config.yaml
num_hidden_layers: 13
hidden_size: 256
n_experts: 32
experts_per_token: 1
d_expert: 480
d_shared_expert: 0
hidden_act: "squared_relu"
moe_layers: [0, 1, 2, 3, 4, 5, 6, 7, 8, 9, 10, 11, 12]
router_score: "softmax"
normalize_top_k: false
routed_scale: 1.0
balance_loss: 0.014
balance_bias: false
router_z_loss: 0.001
init_std_router: 0.00849
lr_router: 0.000772
num_attention_heads: 2
num_key_value_heads: 2
head_dim: 128
vocab_size: 16384
norm: "layernorm"
norm_place: "pre"
norm_eps: 1e-05
positions: "rope"
rope_theta: 10000.0
rope_fraction: 0.5
qk_norm: false
attn_scale: 0.0884
tie_word_embeddings: false
parallel_block: false
init: "trunc"
init_std_qkv: 0.0268
init_std_o: 0.0
init_std_up: 0.0268
init_std_down: 0.0
optimizer: "muon"
learning_rate: 0.00448
lr_mult_down: 0.7
beta1: 0.9
lr_head: 0.00438
max_grad_norm: 2.0
warmup_steps: 200
schedule: "cos"
final_lr_fraction: 0.0
batch_tokens: [65536, 131072, 262144]
max_seq_len: 512
doc_mask: true
train_tokens: 1547000000
max_steps: 10600
dataset: "wikipedia_en"
Below are experts of layer 6 (counted from 0) of a mixture-of-experts language model. Rows are named router (the router's row for the expert) and show model dimensions 0-255. Each number is 50 + 10 x the weight over its row's rms, rounded and kept within 0 to 99.
After each expert's rows: a language model's description of what the expert responds to. This comes from a sample of Wikipedia text that the model never trained on.

# expert 3
router:45 75 34 45 45 45 45 55 45 31 54 70 51 45 46 29 55 54 55 52 45 53 56 55 55 55 47 45 46 59 42 45 50 54 55 54 57 55 51 76 51 53 44 45 47 58 44 38 55 56 51 44 55 44 45 55 81 45 55 45 62 46 46 51 55 59 60 45 45 45 55 87 44 41 39 55 54 32 37 45 49 56 23 47 46 67 50 61 36 61 60 66 55 57 51 72 46 44 35 51 57 53 44 55 56 45 55 45 46 52 26 56 55 54 45 41 55 54 55 43 55 45 45 47 62 62 45 55 54 55 45 46 46 55 55 47 55 44 48 45 31 55 59 56 54 46 52 45 55 45 55 42 55 47 46 55 46 47 45 51 45 45 49 78 63 55 55 45 87 55 45 45 46 53 46 79 45 51 47 56 66 45 55 57 39 51 52 55 36 51 45 29 48 45 45 54 49 45 49 55 61 51 45 45 49 55 55 11 46 55 54 45 44 45 55 54 45 32 46 56 56 46 50 45 49 53 54 38 58 28 55 48 55 45 45 23 55 45 70 56 57 46 46 55 46 55 55 60 86 48 58 58 16 54 54 29
Description: Past-tense copulas after it or a subject (was, were, is), plus pieces of foreign names and prefixes like non-, un, Van.

# expert 15
router:45 63 48 45 69 45 45 55 44 37 55 30 50 45 46 51 55 55 55 55 45 55 56 55 55 56 60 46 45 24 35 46 49 55 55 55 66 55 44 50 60 55 44 53 49 90 45 47 55 44 50 45 55 44 45 55 48 45 55 45 36 45 44 49 55 83 50 45 44 45 55 63 45 68 52 55 55 67 47 45 49 38 43 36 45 52 53 28 53 47 65 01 54 58 52 42 45 40 29 88 55 55 44 54 42 45 56 45 65 52 45 54 55 55 45 37 56 54 54 46 55 46 45 74 65 31 45 55 55 55 45 45 46 55 56 50 55 27 51 44 47 56 45 55 55 45 50 47 56 45 55 26 55 52 45 55 45 55 45 51 45 45 41 70 41 56 54 45 39 64 45 45 45 55 45 70 45 51 44 46 66 44 54 47 34 50 71 55 43 49 45 37 49 43 45 55 52 45 51 55 69 56 44 45 57 56 55 37 45 55 55 63 45 45 53 55 45 35 46 54 33 50 50 45 50 38 55 72 45 45 55 52 55 46 45 66 55 44 36 54 34 45 53 55 45 26 54 53 36 23 36 49 43 66 55 50
Description: Pipes, dashes and words inside tables and lists, especially chart and place names like Hot 100, Angeles, Coast, Survey.

# expert 9
router:45 77 75 45 44 45 45 55 45 49 55 38 52 45 45 58 55 55 55 53 45 55 55 55 55 55 27 45 45 56 75 43 49 55 55 55 51 55 60 38 48 55 46 51 51 72 44 30 55 66 49 44 55 45 46 55 31 45 54 45 75 45 44 52 55 50 52 45 45 45 55 56 45 50 46 55 55 20 48 45 52 84 33 45 45 10 49 46 45 48 51 50 56 42 51 64 45 53 60 16 56 56 43 55 59 46 56 45 63 30 53 55 55 55 45 49 55 55 55 51 55 45 45 18 41 56 46 55 56 55 45 46 46 55 56 49 54 42 50 44 27 55 80 56 55 45 53 45 55 45 56 31 55 53 44 55 45 45 45 51 45 44 22 12 60 54 55 45 12 46 46 45 45 55 45 50 45 50 44 64 51 45 55 64 65 50 59 55 31 50 46 43 52 46 45 54 50 45 50 55 48 53 44 45 42 56 55 28 45 55 54 45 45 45 54 54 46 44 48 55 57 50 45 45 51 67 55 36 44 49 55 74 55 45 45 59 56 44 60 56 46 45 47 56 44 38 55 34 56 44 46 45 42 51 55 42
Description: Conjunctions and linking words after commas or verbs in running prose, such as as, which, while, than, although, plus allowing.

# expert 28
router:45 38 59 45 62 45 45 55 46 48 55 35 52 44 47 60 56 55 55 55 45 55 56 55 55 55 23 44 45 32 40 48 48 56 56 55 59 55 49 73 61 55 45 52 49 18 44 53 55 55 49 45 55 45 46 55 51 45 55 45 30 45 46 47 55 31 51 45 45 45 55 25 44 57 60 55 55 49 48 45 50 31 37 70 45 37 52 46 39 45 54 64 55 42 51 51 46 29 46 00 56 54 44 56 46 45 56 45 22 66 58 55 55 55 45 48 55 55 55 59 55 45 45 48 65 65 45 55 55 55 45 46 45 56 56 51 56 42 50 45 55 56 53 55 55 45 49 45 56 46 55 70 55 47 45 55 44 44 45 50 45 46 49 32 67 56 56 45 28 41 45 45 45 55 45 32 45 49 44 51 42 44 55 36 43 51 47 55 20 48 45 50 50 44 45 55 49 45 51 54 43 55 44 45 28 55 55 72 46 54 55 58 46 45 53 55 45 27 45 55 48 48 50 45 51 68 55 46 62 72 55 46 54 45 45 43 55 47 78 56 53 45 51 55 43 41 55 25 49 77 63 29 22 34 56 67
Description: Line breaks in infobox-style lines, inner word pieces like m in undermine or mb in symbolic, and words such as he, All, On, Two.

# expert 31
router:44 59 41 45 21 43 45 55 45 70 55 66 53 45 45 39 55 55 56 55 45 54 56 55 55 55 74 45 44 42 45 46 50 56 56 56 49 55 43 60 41 55 46 53 49 48 45 51 55 65 49 43 56 46 45 55 58 45 55 45 27 45 45 50 55 44 54 44 45 44 56 47 44 80 42 55 55 71 49 45 51 43 46 29 45 19 51 59 31 40 39 70 55 55 48 42 45 33 63 42 55 54 45 55 29 45 57 45 45 52 56 53 55 56 45 49 55 55 55 15 55 43 45 43 32 18 45 55 55 55 44 44 45 56 52 46 56 38 49 45 40 55 61 55 56 45 51 45 56 44 55 58 55 48 45 55 45 48 45 48 45 43 71 35 75 56 55 44 46 65 44 45 45 56 44 39 44 51 43 48 13 44 55 26 56 54 39 55 60 51 44 41 49 44 45 55 50 44 49 56 49 54 43 44 48 56 55 57 44 55 55 52 45 45 51 54 45 58 48 54 38 50 48 45 53 79 56 61 60 27 56 44 56 45 45 78 56 45 57 56 37 44 49 56 44 35 56 79 42 37 62 74 38 27 55 69
Description: The conjunctions and and because, verbs of need or force such as needed, forced, require, and word endings like ophy or oir.

# expert 13
router:46 70 38 45 63 44 45 54 45 53 54 35 51 46 45 34 54 55 54 53 46 55 55 54 54 54 64 46 46 57 69 46 51 55 54 55 68 55 47 56 48 54 46 56 51 72 45 70 55 24 51 46 55 48 46 54 40 45 55 46 51 46 46 50 54 61 52 45 46 46 55 45 46 83 54 54 54 49 47 46 51 69 45 26 46 43 49 25 37 73 59 80 55 69 49 52 46 34 61 29 54 53 45 55 57 46 55 46 71 59 59 55 55 54 46 42 55 55 54 44 54 45 45 34 42 35 46 54 53 55 46 46 46 54 55 50 55 42 50 45 72 55 34 54 55 46 53 46 54 45 54 50 55 51 45 54 45 46 46 49 46 46 63 31 42 55 54 46 57 40 47 45 46 55 46 82 45 51 45 57 36 45 54 53 64 53 66 54 16 51 46 46 48 45 46 54 49 45 51 55 49 54 45 46 36 54 54 39 46 54 54 40 46 46 47 55 46 41 47 54 56 49 46 45 51 52 55 68 20 46 55 69 54 47 46 11 54 45 76 54 52 46 52 55 47 52 55 75 74 42 58 28 33 33 54 25
Description: Present or perfect auxiliaries and linking verbs after which or that, such as is, are, have, will, still, remain, plus line breaks.

# expert 8
router:45 48 63 45 28 45 45 55 46 35 55 67 52 46 45 64 55 54 55 54 45 56 56 54 55 55 35 45 45 32 37 45 51 55 55 55 60 55 50 48 55 56 46 45 50 74 44 86 55 42 51 45 55 44 46 55 56 45 53 46 74 46 45 53 55 46 50 46 46 45 55 76 45 34 44 55 54 70 44 45 49 49 49 60 45 42 50 64 42 54 66 55 55 43 50 47 46 39 42 38 55 54 45 55 48 45 55 46 59 51 79 54 54 55 45 43 55 55 54 86 55 45 45 48 27 32 46 54 56 54 46 45 46 55 53 49 55 61 50 45 41 55 54 54 55 45 48 45 55 46 56 59 55 49 45 55 46 46 45 51 45 46 34 68 20 54 55 45 56 49 46 44 46 54 45 61 45 52 45 44 34 44 54 64 37 50 63 55 80 50 45 58 50 46 46 55 51 45 47 55 77 55 45 45 33 54 54 24 46 55 55 59 44 45 48 54 47 51 50 53 59 51 54 45 50 42 53 64 94 29 56 41 55 45 45 75 54 45 73 55 40 46 47 55 45 46 55 57 15 42 65 77 59 53 55 52
Description: Nationality adjectives, titles and role nouns after of, at, in, and table pipes or the, e.g. U.S., Soviet, king, champion.

# expert 27
router:45 49 30 45 72 44 44 55 45 24 54 36 51 45 45 75 56 56 55 56 45 57 56 56 55 56 31 45 45 36 78 46 51 56 56 54 55 55 22 43 44 55 43 61 51 57 45 37 55 46 50 44 56 44 45 55 52 44 55 45 48 45 44 51 55 55 51 44 45 45 55 26 44 42 50 55 55 54 58 45 50 51 25 32 44 59 51 35 49 64 75 29 56 27 52 49 44 49 52 41 56 54 45 55 73 45 56 44 66 30 34 55 55 55 45 64 56 55 56 57 55 45 44 32 78 44 45 55 56 55 45 45 45 55 53 49 56 35 50 45 05 56 50 56 56 45 51 45 55 44 55 25 55 51 45 56 45 49 45 52 44 44 46 70 61 56 55 45 61 31 44 45 45 56 44 57 45 50 45 49 58 45 55 52 26 48 29 55 41 48 45 33 48 44 45 55 53 44 49 55 66 55 45 45 64 54 55 28 44 55 55 64 44 44 48 54 44 53 50 56 40 49 50 45 52 53 56 88 54 58 56 40 55 44 45 64 55 44 68 55 41 45 47 56 45 47 56 67 45 44 62 71 59 52 55 46
Description: Leading dashes and pipes starting list or table rows, heading words like Early life, and field words like type, Division, Phylum:.

# expert 26
router:46 51 48 45 83 44 45 55 44 27 55 75 52 46 44 38 54 55 55 55 45 54 55 54 55 54 57 45 45 59 42 44 50 55 54 55 57 55 53 68 43 56 46 42 48 57 45 58 55 31 49 45 55 47 46 55 60 45 54 46 51 45 45 49 54 39 48 45 46 45 55 59 45 68 60 55 55 52 51 45 52 50 58 54 47 29 53 63 55 14 38 55 55 37 51 51 45 64 35 52 53 55 46 55 47 46 55 46 64 31 26 53 54 55 45 64 55 55 54 64 55 45 44 72 38 45 45 55 56 55 46 45 46 55 60 53 55 43 49 45 36 54 35 55 55 46 51 45 54 45 55 73 55 49 45 54 45 46 45 49 46 45 51 65 19 55 55 45 96 36 45 45 45 55 45 66 45 49 46 55 66 45 55 64 48 53 47 55 61 52 45 52 51 45 46 54 49 45 53 55 80 55 46 45 40 55 55 24 44 55 54 81 45 45 52 54 46 53 51 55 21 50 46 45 53 27 55 52 65 52 55 56 54 45 45 40 55 46 70 55 83 46 52 54 44 60 54 54 55 72 59 80 38 47 55 54
Description: Prepositions like of, to, from, against in running prose, plus rare mid-word pieces in technical or taxonomic names, e.g. Prion-.

# expert 7
router:45 45 57 45 51 45 45 55 44 69 54 46 52 44 46 41 54 55 55 55 45 52 56 55 55 54 52 45 45 17 29 46 51 54 55 55 42 56 59 70 53 54 44 45 52 81 46 50 54 16 50 45 55 46 45 55 61 45 56 45 45 45 45 50 55 62 55 45 45 45 55 67 45 52 41 55 55 15 58 44 52 30 51 29 45 46 48 56 64 32 46 27 55 75 51 28 45 69 44 66 55 55 45 54 48 45 54 45 51 67 63 56 55 54 45 65 55 55 55 45 55 45 46 36 63 66 44 54 56 55 45 45 45 55 57 49 55 76 50 44 71 56 15 55 55 46 50 45 54 45 56 25 54 49 45 55 45 43 45 49 45 44 68 44 64 55 55 45 42 64 45 45 45 56 45 57 45 51 45 51 58 45 54 32 85 48 38 55 43 51 45 46 44 46 44 54 52 45 50 55 74 55 45 45 45 55 55 32 44 55 55 36 45 45 48 55 46 42 49 53 55 51 49 46 51 59 56 29 46 42 55 53 55 45 46 38 56 44 58 55 49 45 47 55 44 38 55 51 57 75 61 22 68 32 55 43
Description: Prepositions and auxiliaries such as by, of, during, before, been, plus opening word pieces like re, dep, Aud that begin longer words.

# expert 21
router:45 69 32 45 48 45 44 55 44 60 55 60 52 45 44 62 56 55 55 56 45 56 56 55 55 56 51 45 45 38 55 47 49 56 55 55 76 55 59 51 40 56 45 49 49 34 43 11 55 43 50 46 55 44 45 55 61 45 55 45 50 44 43 52 55 65 48 45 45 45 55 52 45 38 43 56 56 73 62 44 50 72 73 51 44 66 50 92 63 47 31 67 56 31 53 42 45 31 34 59 55 53 44 56 50 45 56 46 31 44 43 57 55 56 45 43 56 55 55 76 55 45 45 72 47 41 43 55 54 55 45 45 45 55 56 51 55 55 48 45 31 56 57 55 55 44 51 45 55 45 55 51 54 47 45 55 46 48 45 50 45 45 37 37 59 56 55 45 35 53 45 44 45 55 45 75 44 50 46 36 71 45 55 66 15 50 85 55 49 52 44 56 52 43 45 55 51 45 51 55 34 53 45 44 66 55 55 39 46 56 56 56 45 45 51 56 44 31 51 54 64 48 51 44 52 48 54 34 40 35 56 59 56 45 45 59 56 45 32 56 43 45 51 56 45 18 55 42 57 58 68 45 59 61 56 71
Description: Semicolons, closing parentheses, of, and, pipes and colons separating items in lists, tables and infobox fields, such as ");" and "Occupation:".